{"n_layer": 8, "n_experts": 128, "d_shared_expert": 128, "router_score": "softmax", "lr": 0.00398, "beta1": 0.95}
Below are experts of layer 4 (counted from 0) of a mixture-of-experts language model. Rows are named router (the router's row for the expert), up (a neuron's input weights, with its number) and show model dimensions 0-127. Each number is 128 + 24 x the weight over its row's rms, rounded and kept within 0 to 255. Numbers have three digits each.
After each expert's rows: a language model's description of what the expert responds to. This comes from a sample of Wikipedia text that the model never trained on.

# expert 45
router:130116107110115088150093130128124157128116165102115134102105104155154139101091134160135135139117108163133115157142103125159132146116125142140118124163132129125172092109155121101104103168137148130133128156113128101168117146145075088118179129138133125098119161149088160111169162076161144126104105168096135125104103172100142121157138095125093113098126134071132134129135130118123167089166
up1:149102080152136143091116108107122150124128126115122158122108082171119100168102076127142134131103120089109114154110107104127127102125095123087147138118118127148147085144103092148133126168126143155129132115193112108131152126094140171139137105164103141187106170153101116098143127144160155135130136159087140125140084156103132130100133118121147151123187113114153113137145133152119169121141
up2:167098110156119119116144102084133155153140128090063151105132108137133119125092101129096147116067127151076130100120147121089121162152110139113116161132159092122170145142128131154154129148149118119117122122121114147144159134148150105127118131124127147095095092103144142093131129121122099067102102055096146147103132127108152161130126115124120134164121099104132169156157162121115124099136
up3:155141117133090114110112105080159178141115119159137141167132131106092115144113097122120120157130109109147103144111112103166092137150109088155153134125124065109132111136105104172129136146108147122143154130159127161147117116084127143129115148126093134112079110132128109147107130128116175139135136142076157128116177128127104115118155100196120160126149190137132123118116171104128168115147
up4:141106137130110125138095044174119122134142142136125129108152143158111076107094143135112161138134116102091134111101118128110128134151187126110139177174135131149147122100133126090167120147140127137123091113101115113119162182148119135134121152153137121187079142086135138101140154112136164112144115120113112154097121120156098129118096135137103126121110133116145136085133123096148137172178
up5:128117097123142149160132110095154101157146134136115171114146104112131110107112167117138090130154103139082163134181115064083102114167114110128140145147155121130121111113161110075127163119114130140099108108155154186141131115160110151164116157127086152114135168134121122131099117149119107149150090101139135126135108140095104138161134125153170135115175135098149128126156136133138146180122
up6:147127113117193162154122099142138137173157092131145161162143086110118121138129127108112139094149129130147148152145126112128150131167163146139131099107168107153133108082120101114131107132147155186126182128090125113129129106071124109140115116111106121151157138087149105130125130101114146125091088131118204111152115113128142086140142102137115134134129106089128152104136150154179133121107
up7:112135131074173142145140138150119155125103139139133151173158089113131109124140148137111100114169113178120125128151136118092153090117150136108141129150118153115114088138139121124144153139159077165176170126187140112186124156130100150149136123123131135170087129118130131148127087083145136141098125126101154168129096108135136137152096134124141137109170147078120185124130147145131141117127
up8:119108118142167123140132158123122138140119130103096153100142150118159126159125120156139131137141099119132147123142131123156159212131167132094107161142148102131135146121107151110143150120153114153157109093164114131217157129125135125131144150136124153147073119112137132163123101112144115143104130118113189198143129126124137124086179157107132119097117141093129151152147120097095148129131
up9:131113158102152126155143099073128187129122094142107136124142146125123113180135126148041108138132144116109150146083160083127149111110118139112137159156122155163125119153087149118102119119102162122146109131105084084096138092121113132108105118124129175147166111125153119139148157137148148183134165117097107129160118111139126131141108108131092152147144128101132098103137129100120125118158
up10:119133124110088123105129153130143117111124125112125106147145175135104145101108124117133107130111140173129156124133160091101106147135166143125147140135158105102123120094129094140140119145089128200150132096086128127121104149118137156113135114087127130138142153129146178151119122109081160155122145109110131114171099100139157177091143154157114150123147133111160113137106140093158049184119
up11:137086065171124187127123145105059142100139118086104153160171154117112140111149105120112134133157138154131160150120139155094180112120167136160119128149132120126118097120105128106141150132139088111121146143098180123152126159142116145123125111143125147126136145135188153145110137115125190155108098126128132121143101129142090129086119143128132130138094116078131138144085137107130110122149
up12:134110109119138141122145132111095170064144120079149140174117176160135130157051129137098143119111133133125122125100119143132118173124091065107151133116143152142139148099107117119156128140074155140099133137117133157127187119113102131122145109136126119167132174144147113165144143131132145142099135170114104119140144116136111143158137135109129158116119138093158175140089124110154147107093
up13:149129146130123124084180158142086145158143127118143159146071127105107119132131128154105122126099104131138124134139124113179161081155114118120150122098106132118143103103117159100109120119128114154134099123088157075167133129125152134121100107127096166107094185108151132126105111147115143109090083200132129161114147143124122152145103128118125168165097150116120162119113149084136130117152
up14:172119077131128163120127093131132150135139081097107160140148147147113133097132138106120145052131149135056136107098111153137110119180115097143129137121185107101132103157123151117156163166109143104143125087141122137124145101075132128124126154092092152123109153127151125169123127147122146144159112136052132111139151133150137125135123126123123129150096120103136102126125144119110125143089
up15:171112129094160119116179087169095114144151088129121132121101147122106110176130114104094156106124178119087150138136148116106134120165120102087173114139126101138132134109093110126116140133149103160116131103145151101157127152103120180162106150089142171124118129152127114138117095129119135117123147126105149177150076107155134132096136098152153170121152144109144155101153169117130130121102
up16:112145126164140095100136148087099140176105129147112125150118084171138147140072111129096116120153171115134118135105131130116149153117113143122145176142123131098139105152070128105121132126095174120132127119137123106145112164121162163130132115135115118142146103147128102160105088129138115130137098180139158131208103125165135141135157098142130147113173137134162136084086164117147124109138
What it handles: Mid-word consonants

# expert 59
router:135145106115157124157112107142122088162147122096124117139148120119133130142125106092124175093118165110118113118137113133096069116113181163145117113096114127165149172141118167133124123123142178135129138088173081081114136104157149132103137102110111170124144147125178118113085137163099117160144068149110141114139106125122112125088158128109107151167121115116144131110090124110122118109105
up0:125146102121134152144147104123111125163152053107123135149130138133128156132135165114115145138077170160124183140118144145130117135155108126122140092143102095118123113123119140105188127093128154139150091119147120108142124111120121124127136139143117136098118110106122102155161148105166125131108106102141158118122075165163090132152093062169123118106139118092178110132156126135104150180152
up1:144086151101153105132161108179138098138134129146091106167142139098129134105086157147121156134118187109098114116137095118104106121128183114092123157159138151149119140123082130120082097131107153114161093087104146111123148111114171130101176135135124110076148134155176129126114134137094114126139118136134133144114139136156135095124079129101096076141149122130130122134118153138157116157153
up2:139145106119073135142117093145110156152112115140097145127152114142145153092081140133135167158130152126109123089133173160113106124128120165112146136127096116119096111177104095136130133110165134118157149135157128159119144133138095100156159115133100150121093141129111131126115131152144160153105129103092139122128057126133157158121186099099122164151131119085161180141151114136107091152156
up3:116148072162125095133115139117110136109139142110130159124091156126099159111095151044156115096136159129103158132140130165073103165139147098128126120149099145134133140106173156104091148116150100122142087104113117121129153124139154092172119096152115146123099144127161154117124104135093148154152125105158143132122115150145130122109113125140122126147141101152094161123132109119188089145098
up4:143134141153159134137124080152111136133136093145126127205165119142071081138124117116159146149121144112071124134140170081147151143130149097092145158142105104132118112100083120131169138173146130137159119104074132147138147136110117140123135113118105125124108105166128126132140138112096172135118130097143178135128149117131135143123150101100122133095151145090176116126131124143080140128085
up5:156129104121129105103129107127126123172165107161115127130126113137107157073110152123101120110095150136146155135130161134155144129133089151129134105114147169144128117066122147136137156162118182133063114123124134135159183148101144112162134111118097133075125107097140155161136173116125155151116134140072154112143116130141160129128110141131125103144113124102186142106104152107124090091104
up6:115155091107140113156134148161140127101119145145127129167125103136119156155107120117154122175200110107082142129118106055110136153144111110118161116119124133116115121147151081117120118098145115151159131118100135116141126166130146113130153125167098067120103134185109159112089115147134113144130111161088131108123126111135134177147132135116137151103134157065106115136125149125161147128084
up7:117124159126091106130132113121151126117144067135139124117139102109117079153093105165102131137103175108144124102164141160171093152110174108141143144153130135122113149123093144107111128101136091133118110144129121127124110104147095148137145128124182088132159126124056126130083120130098101129125150109125152091147124128125146102116151129078146152126182111147110181134150136165140119165155
up8:130110135179109128127136127093071148059124101119112161128123090163096095146102157158107089131148158151190134127112122119107117143140173104131102138123168129128123110150116140110113131104116123159129114114124121134116101137162126118094117127168171108105129109118168093165151161125139136134139106147119131117123128108121126125163156142135104151124097129081107087121118122167080065146133
up9:159089149109095148104137107133114108102122099110135145121128148155154115170152117130135128133085116169124131159116117114099140129122112124128135133123173166104141143117106099162115180133174089129122078059162123130103145134125142111112116148107155117106159157105076127155131150147106127122147073134171129098095089154137124094135122139119171127128127137113130140130113126109187115175157
up10:139116171149094120124138134079114129124111178144098114122095122131062134147116130104082147103156122100122151113133164096124111133139136134117136130106105159126104119105127105100147129171121143123086180108136096113133153125126103081106137116125108142091088088148141171137101121128147154161124118187089155099125118133139149096158163119141093101108134138120193128103121142122138163127126
up11:097117114117126118132124096170098127160110158123136137150134151147152089069102111126111157086098162150139108142162110131143107153130129114137114094120147094140093145118152086113142094152124145145078149153139120137111117123106160126129123129131164150115098184166071125124131133113157148128133119168144116159146169133144151117079159153164095113138143170105103121083115147123090159122131
up12:151128137142133100097137145111092162181132109097122142150112104133133103136142068143126128111105153118138120113114165159094084139126160147141164127094154111115097144161110154119152109160154170114134138119141109148142127138170151135131158109116123147187165095093146111139081151118114170173115117154112140129146148160139132088090160117154124197135157132114108106120128135125164130121137
up13:112110106124138149112111124110141110171109115139145136117151124151074116191116104146100107165127154132131146162124141121140114112143114155164118107166148160120130124139110127123094160116163161153067130122129138139125152175110157139148127124172168086088141115167103128130115092135158121128107111104113129124105108138122109175141100097167123082095127066144170130144142139106138107096155
up14:148093114082136115131176101111159127147161130148166143143107119087127146123135088140128154080080158099133132114128085167099110153133151118111098127115167149123120121142127132126162132141086128140148131120101118133112115120134138126115112104122136096125161142176115126139142099111102115073120128117143130126136168161131191111122163069099173154155159097120089139088103112135126113162124
up15:145125117106116127151155135138118119107158133141135170132151134136138089105118137147154111130086170153133135147111153110151116145102146163124128133136162058125135128077130161077124130121092081134144148135112114107119124156133132161154105157119121149089138116168170137121097054115131088102117160095128125163170145104173123171150119167139141113148130120149107125130097132078138133109135
What it handles: Plural noun endings

# expert 42
router:125142115149131147151121146112114117132120115085096144097090140128141055191129096099139100081148202138155123111115125112109106130126134130153156128128123157120137142142104148077153103116081135116110133109090121136118183110097091149175123103108098144146107096131168119122135134111089146148156098147161130147118133130141127162107124142167135138154126141149129148114127141124163087129101
up0:148140105136137122129147102119132129156142164118122136134136093131124150163130050111127147103106156100152124108147124080149171106116131137125102113171156147128150125121111113132123140094141084159153135128101132124114131123168141101166106142154136131111173090097144136136144133093155107059130101134145151114141157152164079118135065134103126094092163134132139109134151123155159144097161
up1:133129104152110055106126142100110114163134132142124137126142104123138131153140110125075133139073059119143183095151126137143121111114166112122120120144157137127122145135139122134095159131127135126108116066148124112124127106180132118106158124161142084174141148127103148141140154126148158158127110102125152123130145177151106118117125152157134112053117109116087102079111137141146111121134
up2:123134123130156115078161121104127155115135093103105140128141151130102099136140146133122141143129149167142089140147117139106120111147132096126125169199164090135144108121076140090176125082158109149071140092136102156135141117140086104147105136138152128130118125110117122135136131099121117086140135129131153121128124113101122126121117130160118144156131182117131097148103105102054066151116
up3:099094110142172111122161129086107125139115114087117099126126133140146110137104177122162113126088099162100135137144116117122127137119162094148098113135158105104147129084110145135139103113128135150152120126144123113132150125074128212156135117155112148156133129185126107124101129156144119158152165133135102146182119084149168142101116168118124120145125139136066108139088150128126115119113
up4:138069109123162116108130136163083144133168105120136106130145116122126088118135137167165127106108157098081156146125135110107121135118145171160116114133137140129118145134120148134115156102124104132135171172109094135124116146100208121126163146125125165103090130103157135114138097166131155131117154144135122104141148146146136131113150122167107150148089134107119124073149136174117132060150
up5:127094095140103086137123115098063114136148138120157135115111154141138159163118089169113096111142120107114113113135112143146130170169090143135122098140113136100086136085146126120158141066116147121142142117104113090152131144084154107137098130100141163144136170182142133142125105161121158143120055180117143112098127101122133114109123141108127128157120108128108089150140105109135126115129
up6:135141115121174140151140159131143110116114106156115137147140131157114138154137134188108131159120124158120115131104134106134158086142120125125079134130157075129123122103144104082112099112104100152140079114128102108126155177145124119101125168121166109150104174190183117152097119111156128126141144148122138162123131151101154097166114112124134133093077140178095130107142147160112132135128
up7:136140116118149095069149099160165149125147120126127134113156122122116165124152167120104152108115152129098117135120136177130060118146119133107127129101166154189114124131090149120144104075151102133143152115113131156115142125152101185121144122113101119112154144117129113102154157114108114136115089084120111139110153156100135137115125121148096159120102085101138093169141142141077169116144
up8:118154167121140123152090145121118141138123127130169166116125148145158099162157143128134108190127158145080139169145118101117177156126087129133173159096124113120117089104106120175095166111162100132146150137162187124116140109135130109123125124116115130152097150125131113148140117055140095103076150121111135130092117123151143160133117098134137116103140131107141075135152134115107120123134
up9:146112123137137160100118100147141155102161096146153147136104109111100122124112119110165125120092097115140145154129128104099151125124123094131214113169138111149085093153116125130111149125130081112135142109122076108127135128147075136171132152133102148050169145098137170107130098124124115142133146077135141157140141126144155150124135148148138110129144141136133174172158118128132132103113
up10:107124155107158090114121107079094138121134143120118142150108132098133101109110134103070136105135111147134113117149117155088143198090121139157106144160135144144144174152147124083138117136120121117102181135143176110109112201141121115118181140131103119150095146139104123139128135148144110096113125095131118171131137105161176126118161141166099132133116141115128113128130146160123180110134
up11:148101078119139124170140134178099115125111154110137152127129130148128141115115118118099123135132136126128125118140104127108196145109111135126138124120113103116128119112155094134106141149118045133149135132126108129099148130116160116108080134110157132117110158185134117130147092064157150104161185126132115098160133120150149097098077115097101119094118139161177146165152141123109101125138
up12:135121089089144122099133125116120144125119166107148125120129133094088110128112132144138162110132173138124092126146150082136128112129126134116107126176123104148128139161147105113203117113121138135065186151118096141139081127102163146145109127145100146176106119109138160109145086126124142148129129156152161156113114110129156152153104159146141155155166124135125138116067097102147170125148
up13:122139111132155122145129124153125143121126138132150094111160113111115106130136119184157131164190118088141089143146175085154136072147105149123110146146124150131143150136151119098088148082144133136147148120127155143118150126143144152064127108111154120126127099153157102111161155113109096123152099140149103161110131138140101106165120122168166125158127103090138104120113129159109170182102
up14:119087109127161153116146141135133111114095191121146116108121146139132100118130158157113109127180128148117110117126120087135160168129107090159122137160122151121131115089153095082121105134128102153107119149167092124151174166113144177149173154139155129148101138161145169109134081134155139098116120078126153122148125145118135095157164139142148143116141119075130111110113121074137126136123
up15:153146168110125108141107117106151134118116136150146146140137138152136095137125122095163134125088174139170117132136152134117157114137086147141091135085131168116102143141106152169193179091157157119137148149126105146112121125173134139113144155096103157111117116163099107120150118098109160137155144170168142106141128143150081122110163127122112131109185118116139171102126128175121099141128
What it handles: Copulas and auxiliaries

# expert 10
router:127090086092128156113120160132135133125158167088104105118098120179150058116075151118121102181167109119134163129118105149114136162114105116120113174115130117130177096112155125088124111144137160155125112143143123136158140167107142131123108156104131097128075141143120117110102103096120138131123126126097125162126122124140091137112134123126099127106149163109104144062102131126150094124116
up1:123134131180210121144135122108112150168110141172154120142109163108140134140136131131096159131100124126067144116110145132092082110104131148078155095133096100147108186149118128130111163124109128130177102116115118105146148127146135138145109094112121146128134102176141120108080115117092145140078153098156134152158146126143108126129148143145155125107113106150140115109097136100124130090149
up2:144147124121165101088138070103111146124121114158134143186166119140140131131082114096127146098095143145109143125154133104122141111169118128092160106182130115126119142147092097139147151137121108153141106119157123089140159143163058116125165118146103165131140171074146135136097102145106108123083124158103162123145115108128127142164118157144131119147158120098174131135132126119154138140127
up3:148154167125089103098129125130080132112151121159116127131131123148123151108102119128126108143088125158130155108148125121168169147158127100138142117110155107124152075119142160151105131107119139185115083132150161096134110094169122139135154119124155095139112163116175149154084152159153094130133095145139161091112148138119120145147087127113117117163162149141125122131174110086136118190121
up4:120070106139130160093143135106147138132152150112106097135107150105102071144082107130138126148144111107139153108143128122105110137135147132142141145145146155124196092123101128088141130129131126113177103101118107123165143117091112147165083141110122133118135129129096146113169091124112165181112116179127161151139106107125125110117106114131115152129154147130157159059092127080128110135108
up5:148109127139142103109138111098061136151084111106090148140130113142136127153090080142104137145152152091079130132149125100124106126131160119145155094103199150125114102127109106095175155111154113147142157092141126094146155159133093160161096101140108122114125123115111114137134120128127128136096127126131165151147077100151123136140145091150116180119125108133167177121144156119118105118126
up6:126116180068117127141142117165112135120108141140145146134154131124148147108149106078110114134085111182066126102110108109134085081133085115126113082129131101132117116106116158175135125130128123166124114095126125126142166147140097124147131113118133120144083119115154145098114106130164118149104136129128146101130160130106143158167105140112148179163138167142132178166120115116151175120143
up7:131137152109134140154140142108120142129105149126143130173109169144125108112125128118119109101069138080042100109130159123089062123114096142119139111116119096134087131121140132113112104143106163160122151146123120106140110095112149151125139115132112097151109067165172135129106142078136121113135122153118122112102106130120117107130173157121112126117164100144136110143109167141124189098119
up8:141124168142181125097136119128128126113095119100126160164155119139080165134125112092133119108134137067113152151125143138160145139118120118125153114138120180125088117134135158104171170107138158153111156124153103101139142119109149141145089110116113117162179137116152140158142115113137106127122132145116139158117138038166150141129095109118108134152141108107153144181114148124170091119131
up9:145120120119160138080111138170115148138173116105132108150131134079147140148128148107111148130102139116115151099123110114174092126123118149133157124138091159133120141103115114146158125106185111152175124105139110154100177105179136148155155154147151196160125131140140136138108070150093126146139160131152146162148124104137124155110104126113140116130165068113132109149156125098117135130095
up10:143112127092138135057145133145126164115177101111114121125121127116142115136128111109116099124118113121100099083144124086087093123143099141146132117139166147117146111143114120131150119124131118174111120118108093089184146091131134164134121098196157116099116120141124135131101145151119142142109187135125167130129114109123137098129087108159119166119152152165117139102094128140062090120116
up11:114101128107164116103171120116125101147160098083102124148119124133124136130119136100116159151111143129123142133145158149152160097113121137155112125123137113118143141132144073103136106141165156172126129095098106095131123120098108145143100133131116132152098109139093148121107103182135123110142150133087179140145069164168135146108114127086145127145150158129125112114108193061095094120159
up12:145112118121134119165125118182118142094180108124186140114136116080142113112146147134128146136155126106121118154129137141166169124127118188149122110160151149152096163134132110140166153145125069145126156119114073148136091086116106156152108137114123138096164139160115125137094117174143157158131118188150133133092137159138160134123076143114100112148141143130134135145136134120165131142117
up13:129114131130137135097132092084127153174165119148145134144101143092145109182077133099151142144159128133137152098127146140120102113116126111113129119105154145127145083125110064098139125120164142147167093072112112085153130137107120111142097123112096142182135113133082127125135087120111200133097159115099113127121121142175118125120122099129128125125146131123126152086125106137108085111135
up14:147132108142136085123107150120132129150173115124197150129161147165091127115146133111122164120077124130108142070148123120078127156130144132120108164138117130165145140116136105143099116095107114120081161128145105125155154146128142104157167135121114124140119107113105134149116095120098153086189116091137141134148139156140141110091142117149110145117094103092134121143171131085065127128115
up15:139137109138110146076129109138121118133119116100127143144123117142111121133129107152110156097062107198141157107110110123132130103168113153122123160106108110150142119086072158150182118110102107100131134124128101136139090169159119098114175135119111130140171135066151126150161154187143089085130110109121133152145122167145141166101121126111128141140102131097139113146142121128146137139125
up16:113107160134126095174140125094152130132089141156126173095141110142118111143137108106120143119153136184140154134148171107129132109196159153147160099113122108096152129142108128129105135091142096126113131122145124095153095155124126170097160120127090115171124125098108153114116123125145112133091122155129135108153083129131148172189168123139185143118099108114144105141127127147161113141165
What it handles: Separators after names

# expert 31
router:114145136144163087121141147147100136140138140102114119177140113176109069119116133154136121148101134122106118106113111144150103163123174153106135131143113191146113118186129150108135144143092131137108154151105135136129126168097170123173106163114130152102116135119162120139142165106114133169123101105139124194143133136140114163092147113140084163122126115158136169111111134149145106089104
up0:158105132089130124149141131139091142129140128144115137138118130143109105160077106152102107152128139166060156114150145070117121102165153121124192129154122115108173111159129121119142156103128057162160129126114094103137169134125105128133121123135113120134129155110130144167134084137081154142123086110119142128119108142104144165138117098131138151141175153129127153130142165084145107152120
up1:137082099105140143104179105133152099108140099124118133140089158103129091116138101098127146112126113157112119120123163139125111138129124130123119114125116106129092153145164129096159190165120050133157111056141093109131141141164123169146111141119110158126145135152144092129146123112137144171101144094136119116139102128129152163088158172160148151136147140105153111128169141101127114106123
up2:130098128119134112125113118176129162107140117134151145086106176106128110134110113098148140116114113123093125141135141159167142136125155124151122117123095150132105168123150155097131159134146150169106113145119098133136125107175137167166072122102158145119136115173186136092108160091106121170106108159153141114128139101124099171131136137158155151142176107166149141086096123106147147134096
up3:173111130135121111132135096130080166096121113131127154147132099100135105132130134125093112120131120141118155136173170113116136137160146105115119149164147119145154136108099133109109130112150100132136147130130133128160146104153073100135145139153120157172150155140128145176102094116102156138095131149083143178108120171147129143127157108129147145116191164121177128118152189136189114138132
up4:136136160138120146151138151149126118135138090103143152106085147115089143159190108086132108152110146149147136186130151121159085146114158119125139158155133138132164116139090136149140101094122125141100118094171182151124149108111105152164125141137099128154136109146139105145108125109116113101094145175139117148135125147168117174122130072120127171148123121169133147148157134098144083107124
up5:155098115128156117180142130117146152164179119117152132139092141152043169129151090094135133127110155132111130180128157117135060135123108129081125149107106132162120088107108117107133169131136131169120120113114090115152152089141134132123128125119066160126129113138142121114146120130114128087107121133148129127134126109160107174164137099127113104113138163094155117106113147131136152118105
up6:127130092101098151101147101146134136111117119166114145100119139111141095141083133073124109132122123130116109120140152138083121163106146120090126110097131121113131126161129133131142193097137085109139102078085158090121158119152121131193128149120108135144151146144145156091140131150103123134092129145144122132088112126137159154087126122161146119131150117132118108140104135162167180098187
up7:159128122100156086164141115124096140149153130118122147127107112118114097145126114128122148113119161104107123098138169110160138114154139124107158169161155106115128106116124112119142157167184083148115104124117112094199143117103129138122127115160096121188124119094129124139110100149133162124134135136092180153160112134161119122169094103145092107124166120132123124105136182106147089103102
up8:121122109120147083124148134135086144141195126054118126140142136129121083125064105142124161149096120119142106075112106145133134142138128137115115150140124128137151139156114110109127137145092118120131181082123113109126139132116124135124172144138124146116159112118082120142135135133171162148129111119092113106172093109135132151109113137179136191105151097103138129153146145136182155149143
up9:126142162068152106162144108131119139123104125141044121111143065108177138163105150157143129162139120134115174092128156126095090118136156122106146121144160142132135109172096099132132149115100125111123124130123129114131128116177127100147116139134125122128126093104090108121119137138174116127116131129118161135088155153098139164143106090113123128104087116142131102150121143189135168132149
up10:099104139133195144103153156148127101121087147119085126136119153138154127160141102107139133133127095106102148096146114121091119127149156151137096134103110116113096147103141107114101107156128138141131107153126098114171118120108128153143097109108140095148076122079125164105135123153148174121099151110130125188092135112105114126167153124131131085086128124169139099093113139087174128108150
up11:116153119118168107139150144142102065095089126123034123167151108144126106144142132112142107137091115138119090044140080134123074131122105119135161137119127129142147148163125116130098163141129122132090149120084144130129139136112127105139086147150128130131119143128139133149100098160126139147149147102097130160139136140122137138117145109104118164104107110175165137129115135081148125120125
up12:126126189106100158132117126155127125107113138162082143136103098114097103101110138137117138104097108165066112140141151107086141139116122105157175116121122094119120149117142136113134140134156116124106180137106091125134078129150117158131100070132095101114131127126135106121141143178168130148113124194106160111109144142124166131123142160085125112136138113099183123102109129129128166140134
up13:150107125105121117105137128144137101091105151076095125166130161156170121146143135130131159179137106151089106083124142063090124130147130098154116123126129129082178153110132119125119125156121081141114104092138107121163129128113119140155135115152122058147092104140152179124076124127113173123112158109127165152090145105134130145154141127118136135130120118133130129117131153080146154127131
up14:167138133096181114113153111083108149162137101120140147136117146130122091155108124141117118111152174161138141155134122110122129096146127113100141153173167110133125110102093080090138142116182120130133145112108126124136142124132083132181113130154115111156134140123108100164112082121101119111104122163150203157118082128170123132164116116136155156112140122094136134144160163113112141154148
up15:166113115098120106136181128130124167138141091120133146157125107132109095133124106116092131131131167145113135138155116083146142114164100116117156134138151141163138088130112115105144142144142099177141143110139153124163098184117131119158160101185134123159113136140158150183145090153112141140086136116110179176146098136137114139120139092130127133120181149158131132113131161092160119137161
What it handles: List and clause conjunctions

# expert 1
router:121140129103089079155151119136127131116142152128090114115151093180079120132136135162135111134147122144137170154126142131150177170134169104099163134129177109152159101168108128110117108137125141130080127155102164111117118131105147127119133139116136101138128113082176137099144099126107141104137084123122115150135136116110115115126145090177101122133100124118127141104189096167119090153086
up0:118094139166095175138132122135124107156151080125140181150164114139116136164080140114131096129158140102117135135120098128102114156118126136123118113165120105106115082157110139097154151129116122170140118105130121087143139157115128135136114128123127154157140155139140196135138114111156091144062129134118145116160133074138176124116146132174113159118130162116120155117077157113143145139168
up1:119137150142115100116106089154091120133125065151111148140100156089137093108106119083107167157093145124113112094121112073132123104152105116127170120101139126146139147113123139127116143140161137145112120092117117124153119127137086142082123056114084105127135139121144146168131092108056131133125111131115138125129115116120128155126112106144143156152147083159137186154139152103143154142128
up2:158064116158109160122183094098132125137105100132176121102104129110101125131132120106113123136113125111147136149131146101104120133148129127111131118101131078151126096144147130098114146098170172190112129140103147133117172135165145158138081148115099121132087143136151137139100117044155084124139145121126178136118099132132150157127116125113127121135120126118128127154143132074149145092130
up3:134099115151128089142109159131080145085127110154152127161052126127144099145102134108132139116131136138117106115138123133143156151153145116140124165139121089115162111139148115113100097146154114150117141131143149083111097119177144129104109146119126104157102128172131145094076104094124158129104137103112126168138107104142133141149157121135108164124105188105135164050158139119132138148129
up4:147157131143110113127138146097090176144115139114105158135121085125145145111115159134134162138099122100130122137173112141132148114153093101083148134119181163166108105106119138099162180144128119116145163107123124121144150154130103178111119113164145158155126094122164121144126115122162148130103120222142152144149117158139175115117147132115147160112128101160147149123143140124131118164157
up5:127081152154159109132187093145125159123128129140117146139125127127060119147092144098098135140121188099129156112155134126088120133142144146129114130145130098111113119101111157152212166171141123142124134136101146137179170140097094122163148144131117132148142153117152104163119123151115146145128090125145161156143110146117099150108098125124123151173161114121114105117162155115142115129125
up6:140120151123130141117148149127122150114107142128135114120136124113102121158098073121100108093165147114114163150153137097116134137119125108130162164139150174154159087127096120168145155108185131132142148087078119077138126180115142155117130143119069146148186104142173117111134100173112146143117113165107139148127140111142164147161095107142155134104134170118145156104135134146120109132139
up7:147148109112144145146129140130142170127166120165130165133131143128143092148111106120123117097123126160133147111127127118119123166137153096135154152182145129149140116100164166119094117095110099174072153115159114123123126176163114154117090147140098141142165144099162186138128113159105133109134142116104158173135168155162120183120140134173145107123108157114141119181130135148140129146102
up8:176150150137130073143158112120114167117134142154123144070164098155127113138125128100111124121176135141139158140136121102136140120125077112166192117147138114079117127087099131157098148091137149118123148151186143149109146139131138137135084131133127112099094152128151094157111130142118151142135129111116151106130124123120087143159095125137117155109158150161112150075169166139133100144139
up9:124162172137150070113110171178088164116098127133125128105100115073174113156099122120144105149114143103123159148155127137171105120143091150149135101161123105122108166151170095153100151136112145128113142106114095110115133106149134125147125137108132166121087134098075137143142108128147106126109158163125132135104108129117152141105111120121137127177156159161123130094158125152152123079138
up10:164072106146147126132134138103086140096135118118129142149111150134138112141093065087094158134112134099146118105130080108157134129157149104080149131148142142136146129115099114099142152144148123147102174133140093086155140104130128153188128125148107130136117158129124147151126081142124155120092115147102179137127121122135143160154134162141120119126164134103168118132156167085184105136114
up11:144148161140101155117125113146095088166121104125110165175153124147094137127131118110119122111111114179132108158128157145154163168135117154097143088136097121137131115141121164130171141109109115155171114133127097104116138142124159128116115097137124161148159143090167155160142141168160133148073102120132141114145146108172147165142125119119123128119142122102195165107102165109149145170119
up12:098131124079118102066128145137095159109158108149154125132131169137117068135133131152125133130115115147132117171147124107144094151093130099111149177119111102118105102108119107064099114152131142151089180100108128096167098112193117107130158080146103128088129152105133122147136116129111158148131132173092141135135114122111118138165129147114135118114112117112131128111153129118103098091125
up13:129125108138126120145144160145099133153136132151118116152117130115125151154136092110143118146134116141123118130131162125132105118139141112097131107178175083137083126185166125107131176133121115191143142104144125131141181116120146138147072158128144175129102143151155189113134091146148131164143129116095151096146121126108181121109129155132123149133171132131135164127111130099130196093133
up14:137120115122111157147112149126155085091118114137126116156143134156097122158104131104108106120139122125088090132138137119112092135128117108110132101132100174147101100096130145111129173130166155161140138115151126084137176096074117092107121099121097112095120127101141124133127087143131172187126133121115173102157126135143110120118126045108122127140156181098159090126107125128142141138117
up15:125076102136153132134118124089085137107154116136131118115093113130116083134110123078131115124161130139088119123139156128114115125145127111144168138147128106174136099135116124121140113126160160177117136139147083128120096085112131131104131126107129112146087130137147143120128116183120182102091122091069120167098145130158119115181111123155113165130165177109125119146161133109161090111102
What it handles: Place-name separator commas